Experts of a small language model.
Size: 8 layers, vocabulary 32000.
Experts: 12 experts in each of 8 layers, 576 SwiGLU neurons an expert, a softmax router.
Training: a variant of SOAP for the experts, 626M tokens, 4802 steps.
Below are experts of layer 5 (counted from 0) of a mixture-of-experts language model. Rows are named router (the router's row for the expert), gate (a neuron's input weights, with its number), up (a neuron's input weights, with its number), down (a neuron's output weights, with its number) and show model dimensions 320-479. Each number is 50 + 15 x the weight over its row's rms, rounded and kept within 0 to 99.
Before each expert's rows: "comes before" lists some tokens at least twice as common just after its tokens as in all text; "comes after" lists some tokens at least twice as common just before its tokens as in all text. This comes from a sample of Wikipedia text that the model never trained on. Tokens count by the router's weight.

# expert 6
comes before: " of", ".", ",", "s", " and", " in"
comes after: " the", " a", " The", " his", "The", " an"
router:46 66 69 32 57 42 54 52 51 65 17 49 45 52 50 60 31 42 40 35 27 42 38 44 59 50 53 51 54 63 72 60 38 33 64 41 38 79 12 76 60 65 41 43 63 58 49 50 52 71 53 17 53 48 51 40 44 64 43 44 58 64 33 42 74 66 66 49 00 68 52 52 32 51 31 72 61 32 61 61 51 68 55 22 51 59 17 69 44 44 40 54 45 58 40 48 70 45 32 37 25 31 61 89 46 33 64 63 55 54 20 62 40 39 44 21 29 27 58 58 51 62 28 73 46 68 55 62 50 46 65 41 61 60 36 57 52 47 70 28 39 26 64 57 67 61 31 59 56 55 59 57 17 43 35 59 43 60 65 31
gate0:60 43 39 24 40 51 44 19 50 47 26 51 70 66 39 18 59 21 41 67 56 53 26 40 69 59 49 69 66 41 78 27 51 44 36 28 40 44 34 56 45 52 86 45 78 50 54 61 41 51 24 59 52 25 51 42 48 46 58 27 36 39 72 77 50 63 76 73 46 48 62 44 43 58 47 29 47 35 35 37 49 44 61 58 35 43 47 59 30 54 53 49 33 83 73 58 61 37 50 49 56 19 65 59 49 23 50 78 56 28 54 46 55 73 35 62 52 57 45 38 37 59 52 71 62 78 42 39 60 34 33 52 65 48 31 62 62 57 46 69 36 57 75 61 62 33 40 53 45 33 58 69 50 39 63 64 71 55 43 45
up0:42 65 42 72 65 74 36 40 81 33 46 28 30 27 37 64 81 55 46 45 51 15 48 76 47 56 47 36 57 42 25 66 52 49 53 60 61 19 37 46 83 27 60 46 39 68 57 59 38 35 69 49 52 58 57 57 44 55 55 61 42 57 52 50 64 46 42 62 82 51 52 52 82 57 50 50 51 48 53 33 57 71 53 60 91 62 46 07 63 55 58 64 36 31 57 48 28 73 59 48 59 69 53 50 77 46 64 37 59 74 49 60 33 48 47 26 36 28 31 42 31 34 43 58 48 53 74 37 54 84 31 55 36 34 89 61 84 62 36 38 60 62 58 39 55 52 34 69 56 63 59 38 46 53 67 30 49 49 45 62
down0:68 23 54 41 14 15 59 47 82 54 64 70 66 68 49 62 50 54 64 83 47 66 43 62 57 73 36 42 55 34 57 32 38 29 62 40 44 63 51 19 64 60 35 55 55 52 46 63 31 52 39 33 44 18 39 87 40 17 31 51 72 60 36 42 61 50 52 67 55 39 47 65 94 32 57 80 46 33 64 58 38 52 75 55 35 37 65 65 28 49 03 50 36 71 49 48 61 52 47 47 66 63 33 69 56 64 56 46 47 31 47 58 37 40 34 65 47 57 53 41 35 47 41 71 43 45 40 41 37 32 55 62 39 60 54 22 55 46 31 41 68 38 45 42 69 37 47 38 47 37 31 64 42 51 13 44 56 47 56 48
gate1:33 66 44 28 54 43 39 42 33 60 33 33 67 54 54 62 30 66 54 48 47 44 60 61 39 18 12 81 55 49 74 74 55 96 54 53 42 49 51 74 46 34 49 45 49 54 48 83 40 81 21 40 60 21 41 36 70 68 51 57 51 25 57 41 56 57 42 70 56 55 69 52 39 53 61 75 52 36 40 84 78 60 66 37 56 30 39 38 34 56 69 63 65 72 48 70 63 28 59 62 32 64 40 55 50 59 57 41 17 57 39 52 41 57 09 47 41 50 32 62 57 74 46 39 11 40 48 55 56 65 68 35 39 50 34 53 57 35 18 43 59 53 36 58 54 50 40 38 80 65 36 21 34 25 61 41 58 33 58 58
up1:50 58 65 45 46 29 41 64 70 60 49 41 62 78 78 58 36 46 74 71 35 57 38 52 64 67 67 48 16 55 31 39 59 54 59 36 19 65 80 68 64 46 58 55 17 73 57 23 75 50 53 18 44 64 67 51 78 52 51 35 59 35 65 57 26 40 55 24 39 52 51 71 58 76 20 31 47 39 36 51 76 70 59 66 33 37 54 19 62 69 52 31 37 66 52 20 43 59 55 73 84 57 55 52 72 25 54 57 67 52 38 64 56 47 68 47 63 24 37 50 79 20 38 34 42 36 49 40 41 59 54 40 36 45 95 60 30 29 62 65 30 48 44 44 74 42 55 71 49 41 20 76 62 65 49 65 40 45 49 41
down1:71 73 55 54 47 33 44 60 60 71 46 43 37 16 58 54 65 68 42 42 60 67 56 40 70 46 41 35 27 26 62 59 40 49 19 31 48 14 25 31 70 54 54 81 38 48 36 67 69 40 62 74 26 41 43 42 50 44 56 35 78 18 48 13 49 41 55 44 61 18 31 49 54 46 64 69 24 52 59 74 34 46 64 43 71 56 33 22 59 29 37 65 51 42 25 35 67 53 47 18 69 76 28 14 51 82 53 35 43 39 54 45 53 61 50 61 61 56 46 45 28 75 75 57 38 48 13 69 36 38 40 56 17 43 63 62 39 78 55 58 68 61 38 44 67 45 61 31 66 40 34 56 54 47 39 50 17 53 44 63
gate2:38 50 58 57 45 11 48 50 86 50 55 43 36 48 03 45 77 43 53 68 53 63 52 66 63 47 39 32 41 59 43 71 35 33 48 67 69 59 49 40 42 53 46 38 36 64 53 55 28 47 45 43 48 58 33 74 68 53 25 66 64 73 28 73 40 61 66 23 48 94 61 51 36 36 53 63 45 69 46 47 55 85 61 73 82 41 29 70 55 58 40 70 52 49 26 41 66 43 52 57 24 40 44 37 55 41 81 75 34 33 43 49 33 52 54 61 48 58 56 16 51 63 53 53 49 53 06 46 79 37 61 60 61 39 43 50 51 60 65 60 33 32 43 41 33 24 52 45 26 44 49 39 77 36 62 54 61 28 55 55
up2:62 63 72 52 51 40 55 44 37 38 55 55 36 50 52 50 30 73 61 58 72 47 92 41 94 55 16 49 73 51 48 42 62 30 53 28 33 37 53 73 39 48 34 38 33 35 57 37 52 66 61 28 59 51 77 61 49 55 59 58 48 49 48 49 51 40 40 71 40 45 25 67 32 44 47 45 57 66 37 43 51 72 57 41 53 43 23 41 23 38 35 36 33 79 29 67 38 45 37 63 65 58 51 51 38 51 51 58 48 39 68 46 82 11 52 24 69 42 64 30 40 30 67 61 56 38 93 34 36 57 41 55 38 59 42 32 41 54 73 44 24 50 18 34 65 59 65 45 70 24 22 55 62 58 22 45 13 45 63 54
down2:41 26 65 46 38 45 64 87 70 48 56 59 39 33 70 71 39 32 29 44 46 26 34 56 44 35 43 34 52 25 48 56 67 58 57 70 25 46 41 33 48 43 54 62 60 35 71 23 68 68 68 66 52 63 61 40 41 42 23 37 74 49 42 50 43 69 43 56 75 32 54 35 46 54 49 54 30 72 39 54 40 66 25 31 82 44 52 28 45 57 50 52 77 47 52 58 65 66 35 42 47 44 56 58 51 47 58 53 78 30 65 50 62 40 40 60 27 47 29 52 35 58 45 42 47 52 31 68 38 67 51 58 48 24 52 52 51 66 48 64 57 38 51 40 65 69 43 71 31 36 45 68 38 64 46 45 47 58 51 54

# expert 7
comes before: "\n", "|", "-", "==", "===", "The"
comes after: " |", "\n", ".", "==", "|", "==="
router:62 64 38 75 19 56 29 69 44 29 37 65 55 26 76 63 34 54 42 69 44 30 34 52 44 49 74 59 53 40 50 45 37 58 68 57 71 39 44 80 60 66 47 54 59 38 62 64 42 59 59 44 58 60 70 55 72 33 25 68 64 44 35 32 77 42 61 28 50 57 27 60 39 58 69 48 41 39 33 41 55 38 40 27 56 52 53 46 38 66 50 24 50 71 54 30 42 59 80 46 36 61 50 68 35 57 58 39 60 33 16 57 54 43 40 66 22 30 51 50 46 31 45 86 55 63 59 38 49 55 46 47 66 28 56 56 64 42 45 58 39 39 67 72 82 42 27 71 36 39 59 64 37 51 48 43 41 72 42 37
gate0:38 42 57 22 26 64 49 17 29 48 56 58 32 53 67 42 38 44 43 59 33 67 48 18 33 74 65 62 47 39 24 52 74 35 61 57 24 80 53 56 53 55 62 64 36 41 28 54 30 38 42 18 58 26 60 37 31 49 49 39 44 68 69 39 73 61 41 54 42 42 65 37 46 45 43 47 44 78 27 64 28 45 47 44 47 26 84 53 33 38 66 49 71 42 54 25 39 33 46 40 77 41 47 44 60 40 45 28 43 69 44 49 29 36 19 63 76 23 52 55 50 66 57 31 54 68 55 29 62 30 62 29 38 60 85 24 54 47 36 39 82 55 56 64 53 71 45 59 86 46 77 53 19 17 44 65 55 47 45 46
up0:40 64 82 53 53 73 22 30 48 28 48 56 35 61 60 49 30 60 36 51 40 63 26 28 44 30 69 46 70 52 35 36 50 32 61 37 37 43 58 30 36 57 58 47 31 61 44 39 45 58 60 47 40 37 64 50 26 83 40 40 39 54 30 35 65 28 41 38 48 48 39 33 43 52 28 31 38 57 42 53 47 50 42 46 49 67 73 67 47 26 38 56 69 53 69 26 30 45 44 65 71 34 51 21 42 41 31 05 53 61 46 59 31 65 67 88 57 24 52 69 45 64 62 67 69 67 55 22 53 36 65 43 65 55 65 37 52 56 35 51 69 60 57 40 52 50 57 43 65 51 60 68 36 87 41 56 73 52 46 22
down0:53 60 63 54 47 20 52 59 50 57 38 46 48 48 49 49 26 53 52 54 36 63 38 62 66 73 69 50 41 64 53 82 35 56 63 47 49 39 49 64 33 50 52 35 56 62 88 20 75 51 47 54 45 58 31 57 55 19 35 55 48 41 35 55 50 18 37 10 59 34 48 45 62 41 49 33 40 49 39 72 58 37 41 48 36 85 29 36 28 80 41 48 34 54 44 65 22 45 40 52 63 25 56 47 76 60 58 33 52 61 69 41 44 59 48 27 66 40 42 58 45 62 69 64 40 59 22 65 50 48 54 50 71 47 43 53 37 49 35 64 76 42 57 65 45 61 56 66 33 68 66 59 41 61 43 39 43 51 49 48
gate1:46 59 31 63 49 46 55 84 57 43 50 57 50 56 62 78 43 68 62 44 59 62 45 58 79 35 69 77 44 56 37 44 49 25 48 83 74 58 61 46 18 47 52 67 48 19 36 58 42 35 47 38 56 49 62 37 60 15 31 48 34 55 49 51 56 71 46 43 60 61 48 32 50 46 63 58 55 39 51 62 50 15 47 48 40 60 51 53 54 47 54 73 50 45 46 45 72 42 60 49 39 64 48 53 66 50 66 45 23 36 52 49 41 69 61 50 37 48 59 46 64 39 33 33 57 48 44 55 37 62 35 34 46 54 17 31 23 29 46 37 37 33 52 34 89 87 42 49 17 49 43 65 45 41 43 76 40 46 18 40
up1:19 52 64 57 57 93 76 53 43 35 68 66 38 70 61 63 85 57 59 43 28 60 50 28 69 42 63 65 84 55 37 64 77 54 53 45 71 42 52 43 29 46 56 75 55 39 51 27 48 71 58 65 57 70 43 39 75 43 60 50 61 52 65 39 34 33 12 52 86 26 74 62 52 42 71 44 45 43 72 54 43 27 47 50 38 36 40 61 89 59 46 73 56 65 55 64 44 21 65 60 43 28 32 50 62 43 48 50 46 21 55 70 54 56 37 75 23 43 48 49 45 13 37 34 60 27 46 63 33 52 49 48 28 74 33 39 35 36 30 63 19 33 45 63 75 56 39 43 41 33 35 80 35 45 43 77 29 63 14 55
down1:40 46 30 52 56 50 64 24 68 61 69 60 46 71 46 23 63 56 34 30 24 59 73 66 75 35 45 52 52 84 76 49 68 53 53 31 52 46 71 57 53 87 35 46 60 34 16 67 25 51 51 66 49 58 41 56 35 81 62 56 35 30 77 49 51 28 29 40 19 49 63 65 50 58 69 50 79 52 56 50 57 57 71 69 42 52 39 33 62 59 66 64 49 50 46 46 28 62 41 30 42 48 47 36 56 31 70 34 40 50 67 64 47 33 55 38 57 50 50 78 68 66 75 51 53 43 18 60 52 61 50 63 25 47 58 76 57 27 35 18 43 29 70 43 66 58 26 27 71 47 41 51 35 27 64 45 37 42 57 48
gate2:50 26 43 21 40 47 78 53 31 61 73 46 20 44 44 31 64 56 46 50 59 49 35 57 62 56 46 46 43 71 48 37 53 45 55 69 47 47 47 35 46 36 24 59 62 69 60 76 45 70 71 53 71 67 63 65 49 70 70 36 44 27 58 48 44 51 27 57 37 48 32 48 43 34 46 46 53 29 54 52 55 62 44 45 17 44 52 38 60 15 30 42 56 59 54 82 63 30 50 60 62 57 38 64 76 47 65 43 48 73 40 71 31 53 66 70 55 51 66 48 69 57 19 54 43 44 47 62 60 67 32 42 50 29 72 51 24 58 59 49 66 39 61 51 30 45 72 49 49 65 61 69 61 44 37 38 27 50 36 39
up2:55 71 67 55 28 45 63 41 29 61 59 49 23 60 67 47 50 51 73 46 61 33 37 34 38 58 45 79 41 46 45 38 45 47 42 28 48 46 66 55 41 43 40 48 74 41 35 71 35 32 30 70 25 51 54 26 51 35 51 93 40 42 54 64 41 44 44 59 72 46 46 60 44 53 37 47 51 60 30 49 66 42 51 26 35 47 64 32 24 52 20 60 63 58 24 27 41 39 40 60 20 52 35 35 42 34 43 51 38 53 64 60 69 54 54 42 68 66 39 45 64 57 56 74 64 59 30 75 44 48 03 52 58 29 34 70 47 34 44 51 62 47 33 68 57 75 68 38 67 42 46 57 48 57 47 68 62 46 60 50
down2:62 57 50 39 61 44 32 99 43 41 67 60 51 63 46 68 70 35 50 52 26 48 44 62 77 66 65 45 35 40 63 67 32 66 59 42 49 83 71 63 48 50 45 35 80 58 43 38 46 32 63 68 58 45 67 52 35 53 47 60 22 52 58 56 35 19 39 33 68 41 34 57 53 67 50 62 36 40 51 62 42 36 51 37 68 60 53 62 44 54 36 47 20 69 78 77 42 42 22 13 56 36 78 33 49 67 56 43 36 60 37 35 53 52 35 46 42 43 29 58 77 50 46 53 48 39 43 51 33 42 49 36 65 45 59 52 50 00 56 62 49 37 45 50 45 52 07 67 63 29 52 47 55 62 65 49 45 52 66 50

# expert 9
comes before: ":", "-", "=", "---|---|---|---|", " /", " •"
comes after: "\n", "-", "|", " (", "==", " •"
router:60 83 75 47 55 82 51 41 25 64 49 35 46 27 61 67 25 55 24 38 10 71 48 11 50 36 34 52 59 18 53 44 55 44 66 29 61 72 58 54 43 44 60 36 69 48 41 65 75 24 54 45 49 49 76 59 58 33 50 49 32 50 57 69 57 72 42 37 55 36 65 55 41 47 66 51 28 00 66 62 59 63 16 28 60 33 47 48 37 36 59 74 78 78 69 33 44 45 57 43 37 34 73 45 59 33 46 51 54 26 32 41 50 13 48 56 29 26 67 30 62 68 43 57 55 30 67 32 59 83 43 63 38 36 50 75 76 74 36 46 60 39 60 51 62 70 52 71 43 74 61 21 40 52 47 47 65 60 34 45
gate0:47 49 63 64 52 37 28 57 26 51 40 55 66 34 99 36 45 50 61 59 38 38 49 57 58 57 20 24 59 39 39 57 46 59 48 43 18 27 67 72 62 75 68 52 59 47 49 42 68 37 61 50 43 49 71 22 56 51 32 48 39 38 56 48 67 49 23 62 44 51 51 68 85 43 25 29 50 48 44 50 56 49 54 54 52 60 75 52 40 55 37 47 35 41 65 23 36 72 63 82 09 49 32 82 90 44 32 62 26 61 69 57 47 49 32 51 58 19 57 35 56 60 56 33 32 67 59 59 49 76 45 49 39 45 62 54 67 45 49 38 50 53 57 39 41 53 70 36 45 63 38 17 46 47 69 37 72 35 44 63
up0:50 54 78 60 44 49 53 64 29 54 27 67 65 41 61 68 73 58 45 47 56 44 70 48 83 62 50 46 40 45 48 60 65 63 35 51 42 30 64 62 39 69 72 76 56 61 51 60 45 64 73 38 49 69 61 40 65 44 44 43 57 25 56 47 74 74 66 34 51 55 59 58 48 55 54 54 56 59 37 37 68 39 65 66 69 19 68 49 24 46 35 41 40 53 54 41 45 76 75 78 50 65 64 77 83 64 57 19 74 74 33 47 70 28 28 25 40 42 48 39 68 69 71 65 62 57 64 14 42 66 47 47 37 60 40 41 71 54 53 53 59 62 52 53 37 52 60 37 89 82 48 37 64 54 80 31 67 56 38 59
down0:49 58 56 18 60 59 52 43 29 51 42 15 71 63 57 51 43 82 42 68 53 67 65 47 73 57 42 45 83 36 59 46 63 68 49 30 76 26 44 47 83 54 24 50 54 37 38 46 41 28 47 49 65 40 69 14 48 60 60 60 36 51 54 37 33 52 40 46 40 35 88 17 58 50 47 53 21 68 42 40 26 53 49 49 56 60 82 55 61 57 63 66 44 49 56 46 42 78 47 54 70 71 62 50 52 56 44 55 53 40 64 61 60 54 50 62 85 77 35 25 61 53 74 47 38 33 50 45 56 61 60 50 57 86 54 48 55 60 60 44 48 73 26 50 53 55 32 45 34 50 06 41 51 40 66 52 47 32 41 43
gate1:59 53 68 53 56 35 41 41 32 62 43 17 66 80 59 65 58 68 53 65 37 17 55 55 37 33 52 80 56 42 41 71 51 44 82 49 74 54 49 38 33 27 45 71 39 44 64 61 38 46 77 70 32 71 67 30 51 76 62 55 66 44 56 49 60 86 49 70 28 32 46 29 64 61 51 30 80 64 31 69 78 63 62 43 53 68 47 38 26 76 79 30 47 52 57 68 60 70 59 36 53 51 71 48 27 40 54 24 28 49 50 47 68 61 50 56 37 51 36 48 92 39 68 37 51 40 69 51 59 83 40 44 52 77 61 59 47 74 71 55 37 36 67 58 60 58 71 62 47 39 38 40 45 67 50 65 41 56 17 19
up1:56 59 56 64 43 51 30 44 63 34 30 23 31 49 52 49 32 19 31 58 67 40 57 62 71 34 65 09 44 26 21 50 36 42 91 47 44 29 75 55 22 44 97 56 65 48 70 43 75 60 49 34 41 18 43 57 46 68 45 42 62 58 59 30 63 67 32 55 35 47 37 31 59 63 64 17 51 50 49 38 48 27 33 18 59 34 42 52 45 58 54 64 72 52 48 50 64 23 54 33 43 63 53 92 31 68 47 55 64 51 38 35 60 48 67 33 32 47 66 53 59 39 63 87 30 38 25 50 54 52 55 49 52 71 47 52 40 44 56 31 36 50 28 42 18 56 52 41 52 38 27 57 86 50 39 55 53 31 34 41
down1:44 28 65 56 52 30 30 59 78 39 52 57 53 30 30 39 41 25 34 55 33 52 62 22 42 47 62 58 49 52 49 59 54 60 43 21 55 32 37 44 55 60 53 47 57 52 62 20 41 71 66 52 30 37 13 53 47 40 47 68 63 63 69 45 72 51 64 17 53 82 42 28 46 43 90 28 41 41 40 52 25 38 41 59 44 55 51 55 48 15 65 45 74 52 35 53 27 43 42 45 50 67 33 41 54 71 48 34 51 34 47 55 34 71 80 28 57 43 38 42 58 54 29 68 37 30 40 71 53 65 61 33 32 55 44 59 44 32 63 75 45 52 40 44 66 31 58 46 64 57 55 39 42 22 56 48 45 37 58 48
gate2:41 49 39 51 31 72 57 68 34 42 64 54 60 58 57 40 44 62 30 33 47 28 87 20 28 45 28 57 42 45 43 26 42 76 62 54 40 55 47 74 62 28 41 49 53 56 81 22 55 51 33 57 56 20 57 44 45 71 37 05 63 48 45 56 72 24 31 30 58 31 41 40 27 39 38 38 62 35 38 50 41 17 60 65 39 74 55 32 42 43 55 61 32 36 45 44 45 35 38 41 66 44 31 55 49 44 48 79 70 23 37 78 39 25 22 36 32 36 35 12 20 40 64 34 45 62 44 52 42 35 14 41 40 58 50 41 18 74 50 41 35 18 64 33 63 39 45 80 48 62 54 46 47 71 40 58 70 28 40 18
up2:50 52 48 37 61 46 49 47 31 70 43 51 50 58 53 56 46 52 51 32 78 66 50 73 79 72 64 32 36 66 47 53 60 35 72 52 35 32 48 28 61 89 43 61 56 67 31 57 64 81 62 17 48 73 62 45 75 28 59 29 22 28 47 40 36 39 56 64 40 69 41 50 59 57 49 64 54 41 39 48 45 54 48 57 44 68 60 57 54 69 27 37 74 65 80 38 57 61 56 55 28 54 57 42 51 87 68 30 34 44 57 47 49 28 69 53 51 46 48 42 81 71 54 58 68 61 45 52 28 38 84 76 31 42 52 33 73 37 50 38 69 50 40 58 58 37 84 42 49 60 38 73 43 52 84 62 39 66 50 66
down2:62 45 46 52 58 35 41 61 43 26 47 30 59 63 42 47 84 37 44 56 42 60 76 45 44 53 47 54 44 49 69 61 47 74 36 64 69 57 20 55 29 57 59 81 59 52 23 62 46 43 61 61 32 25 32 47 45 58 51 58 69 64 47 53 47 66 46 71 43 47 68 37 85 53 50 65 58 56 47 43 56 53 64 53 49 46 36 55 69 62 80 44 65 74 25 52 40 47 81 36 40 44 53 50 54 70 39 58 26 41 28 29 43 51 34 64 24 72 21 38 32 53 40 33 75 42 35 43 35 54 37 53 76 53 39 67 51 72 50 61 45 45 39 50 34 63 44 64 71 53 45 60 46 74 52 51 56 29 54 52

# expert 4
comes before: " |", " ", " 0", " 1", " 2", " 3"
comes after: " |", " ", " 0", ";", " —", " 1"
router:58 28 70 36 76 83 51 86 41 62 35 53 48 73 65 38 39 46 20 26 74 72 26 54 59 34 43 59 51 52 95 44 33 73 29 69 17 64 46 66 50 70 50 58 40 57 08 38 43 41 64 57 63 46 71 41 60 49 65 47 65 39 50 56 44 33 49 33 35 76 26 30 64 30 41 59 77 67 81 55 57 49 28 49 38 46 50 47 59 40 49 43 47 43 45 48 47 68 43 21 26 37 69 70 39 37 54 69 43 27 19 48 49 31 84 47 48 58 48 72 50 67 35 66 40 38 62 48 62 45 66 33 99 38 44 61 56 39 54 66 31 23 44 40 56 31 40 45 70 73 70 35 30 49 41 32 68 59 63 39
gate0:47 55 48 44 21 24 45 48 51 27 57 59 14 77 73 57 24 57 63 57 42 69 63 52 53 67 44 47 41 51 41 41 59 62 52 67 64 46 52 45 46 26 47 50 66 92 37 23 49 40 44 58 65 26 62 32 27 59 33 50 41 56 82 73 41 75 43 10 73 68 58 22 48 68 43 74 53 34 40 53 43 31 42 72 66 45 57 74 69 44 53 53 63 51 59 42 61 47 31 74 34 40 62 44 31 34 31 42 45 68 22 70 60 40 26 35 50 52 24 72 53 64 86 63 28 47 39 48 48 56 28 55 49 26 47 64 31 80 99 50 65 60 29 65 24 42 55 58 42 48 63 28 83 46 55 23 19 67 27 53
up0:55 55 39 66 30 43 72 47 25 36 52 49 41 35 48 43 43 47 55 66 34 42 33 64 43 39 40 28 40 39 52 54 51 41 49 57 50 58 54 44 45 52 35 17 45 46 43 63 33 71 46 24 37 65 58 53 57 64 64 59 66 46 28 57 62 31 46 61 59 40 44 76 62 55 48 37 48 56 47 54 38 57 68 62 52 57 57 27 50 42 60 74 57 39 48 61 40 48 72 21 33 45 29 58 66 66 34 73 59 54 40 26 56 49 34 34 33 58 59 47 37 46 32 54 46 34 55 46 51 43 76 69 40 57 41 45 59 38 54 44 41 46 73 68 63 60 60 51 91 51 53 53 59 56 48 59 54 47 51 28
down0:41 47 77 35 62 42 56 52 64 77 40 63 36 42 43 19 46 41 19 46 42 71 61 49 82 18 48 35 62 35 55 39 53 56 41 55 24 72 55 43 50 78 45 43 41 53 52 55 62 52 59 69 29 41 52 44 62 66 71 48 49 33 45 33 76 47 41 36 38 80 43 67 77 34 74 24 31 47 48 39 47 47 44 67 31 72 35 36 56 20 76 39 67 34 45 41 47 32 53 49 57 40 57 56 64 48 61 52 61 39 63 37 46 44 38 46 57 55 22 73 64 57 33 84 54 38 60 69 45 43 22 39 11 50 58 82 35 49 46 69 68 59 68 57 60 69 57 55 49 62 30 31 47 53 17 35 61 70 54 46
gate1:74 69 36 30 55 57 38 35 53 30 56 47 45 60 39 59 45 37 56 29 39 44 85 69 72 38 53 59 25 47 35 62 59 43 46 45 57 53 44 32 38 55 43 17 21 51 38 52 42 63 52 42 54 54 48 71 56 34 27 65 77 30 57 50 49 28 52 50 25 55 59 30 44 46 49 33 68 65 48 32 53 79 66 64 43 34 60 34 39 46 60 64 77 26 47 38 42 43 50 80 74 80 29 40 75 45 38 63 50 50 37 60 50 43 35 49 44 59 31 49 37 49 61 62 60 43 44 68 64 64 51 53 40 49 71 99 58 55 30 34 41 47 92 56 41 66 51 61 36 31 62 51 58 25 40 51 28 46 60 41
up1:38 35 65 37 31 35 47 40 63 36 48 26 60 61 56 43 38 49 38 57 54 44 53 50 49 62 45 45 46 66 19 40 49 47 49 48 41 43 53 44 89 22 58 80 89 71 51 68 57 43 39 61 44 58 31 54 53 74 40 67 29 33 72 62 47 65 48 41 58 24 38 56 54 72 44 67 55 48 67 46 39 68 39 52 57 72 50 34 54 60 37 48 61 66 53 44 68 65 64 31 65 63 54 51 55 42 37 37 50 72 58 61 40 68 36 63 41 63 54 50 51 30 68 32 30 67 67 53 21 57 46 69 24 46 51 54 29 43 60 71 67 88 40 62 42 63 47 39 63 68 70 67 56 64 54 67 23 68 66 37
down1:24 74 76 51 58 29 56 17 79 33 49 72 19 49 75 38 63 61 35 58 40 68 58 45 80 45 60 30 60 75 44 39 46 45 30 40 45 47 58 66 33 62 66 44 29 42 31 67 44 54 38 29 49 61 40 43 44 62 45 47 39 60 37 75 61 40 28 47 35 45 59 51 36 24 44 57 78 57 56 56 59 40 69 52 37 54 70 07 64 85 47 25 55 72 38 69 51 41 85 67 40 34 47 30 53 32 24 57 84 59 58 78 66 53 52 25 61 55 46 55 66 10 74 67 52 58 56 54 40 59 60 43 59 50 66 39 55 35 46 42 77 57 51 52 71 55 53 37 58 69 41 58 25 58 36 49 39 63 53 58
gate2:32 44 38 41 47 79 40 47 53 57 39 72 48 98 57 49 37 44 44 30 68 39 05 72 49 56 66 41 51 49 35 72 17 55 51 41 28 74 53 44 58 77 58 47 66 53 36 40 26 47 48 42 57 71 48 58 68 47 29 90 52 66 65 53 51 34 33 49 41 38 71 49 47 56 50 37 58 33 44 48 55 88 49 44 55 67 49 42 65 67 23 67 53 47 47 74 64 43 31 58 62 64 59 41 68 48 67 46 51 48 70 63 44 32 49 35 69 58 53 30 38 34 58 34 62 20 41 37 53 71 60 56 81 49 54 69 38 38 25 61 41 46 48 43 56 53 44 47 38 94 74 35 31 49 55 63 56 64 55 64
up2:48 72 40 38 58 45 38 45 54 33 40 41 35 77 60 78 42 54 36 59 61 65 55 71 56 64 27 41 24 49 26 54 41 77 57 30 56 65 42 65 54 60 60 35 68 38 56 55 29 67 17 43 62 52 45 55 44 44 55 47 24 49 57 68 86 64 43 43 57 51 39 29 57 56 48 58 60 43 34 49 35 57 60 85 46 53 29 56 45 75 23 20 51 33 52 41 70 47 53 23 42 47 75 38 43 69 61 57 31 45 36 80 49 41 60 36 54 06 51 50 47 48 86 68 61 60 47 45 52 69 47 28 63 46 72 30 41 51 66 43 69 22 40 21 68 45 67 39 47 67 57 50 65 73 52 65 18 56 36 42
down2:30 67 83 58 50 31 38 43 34 33 74 47 59 33 11 58 26 09 49 60 47 47 37 36 66 67 43 49 62 47 33 59 85 49 38 29 45 58 32 49 57 25 31 32 38 58 60 21 50 55 68 30 67 33 66 61 49 59 32 78 62 20 63 49 52 19 41 29 51 58 40 28 71 18 43 56 42 57 49 36 41 52 67 43 38 42 36 56 50 48 34 46 49 25 51 73 68 40 49 48 46 59 46 37 59 52 63 40 32 67 40 37 54 50 16 21 74 39 61 55 26 53 48 63 55 33 38 45 62 51 45 42 54 41 37 36 96 52 54 69 42 34 54 45 25 40 30 79 55 37 64 46 62 64 52 83 40 52 39 48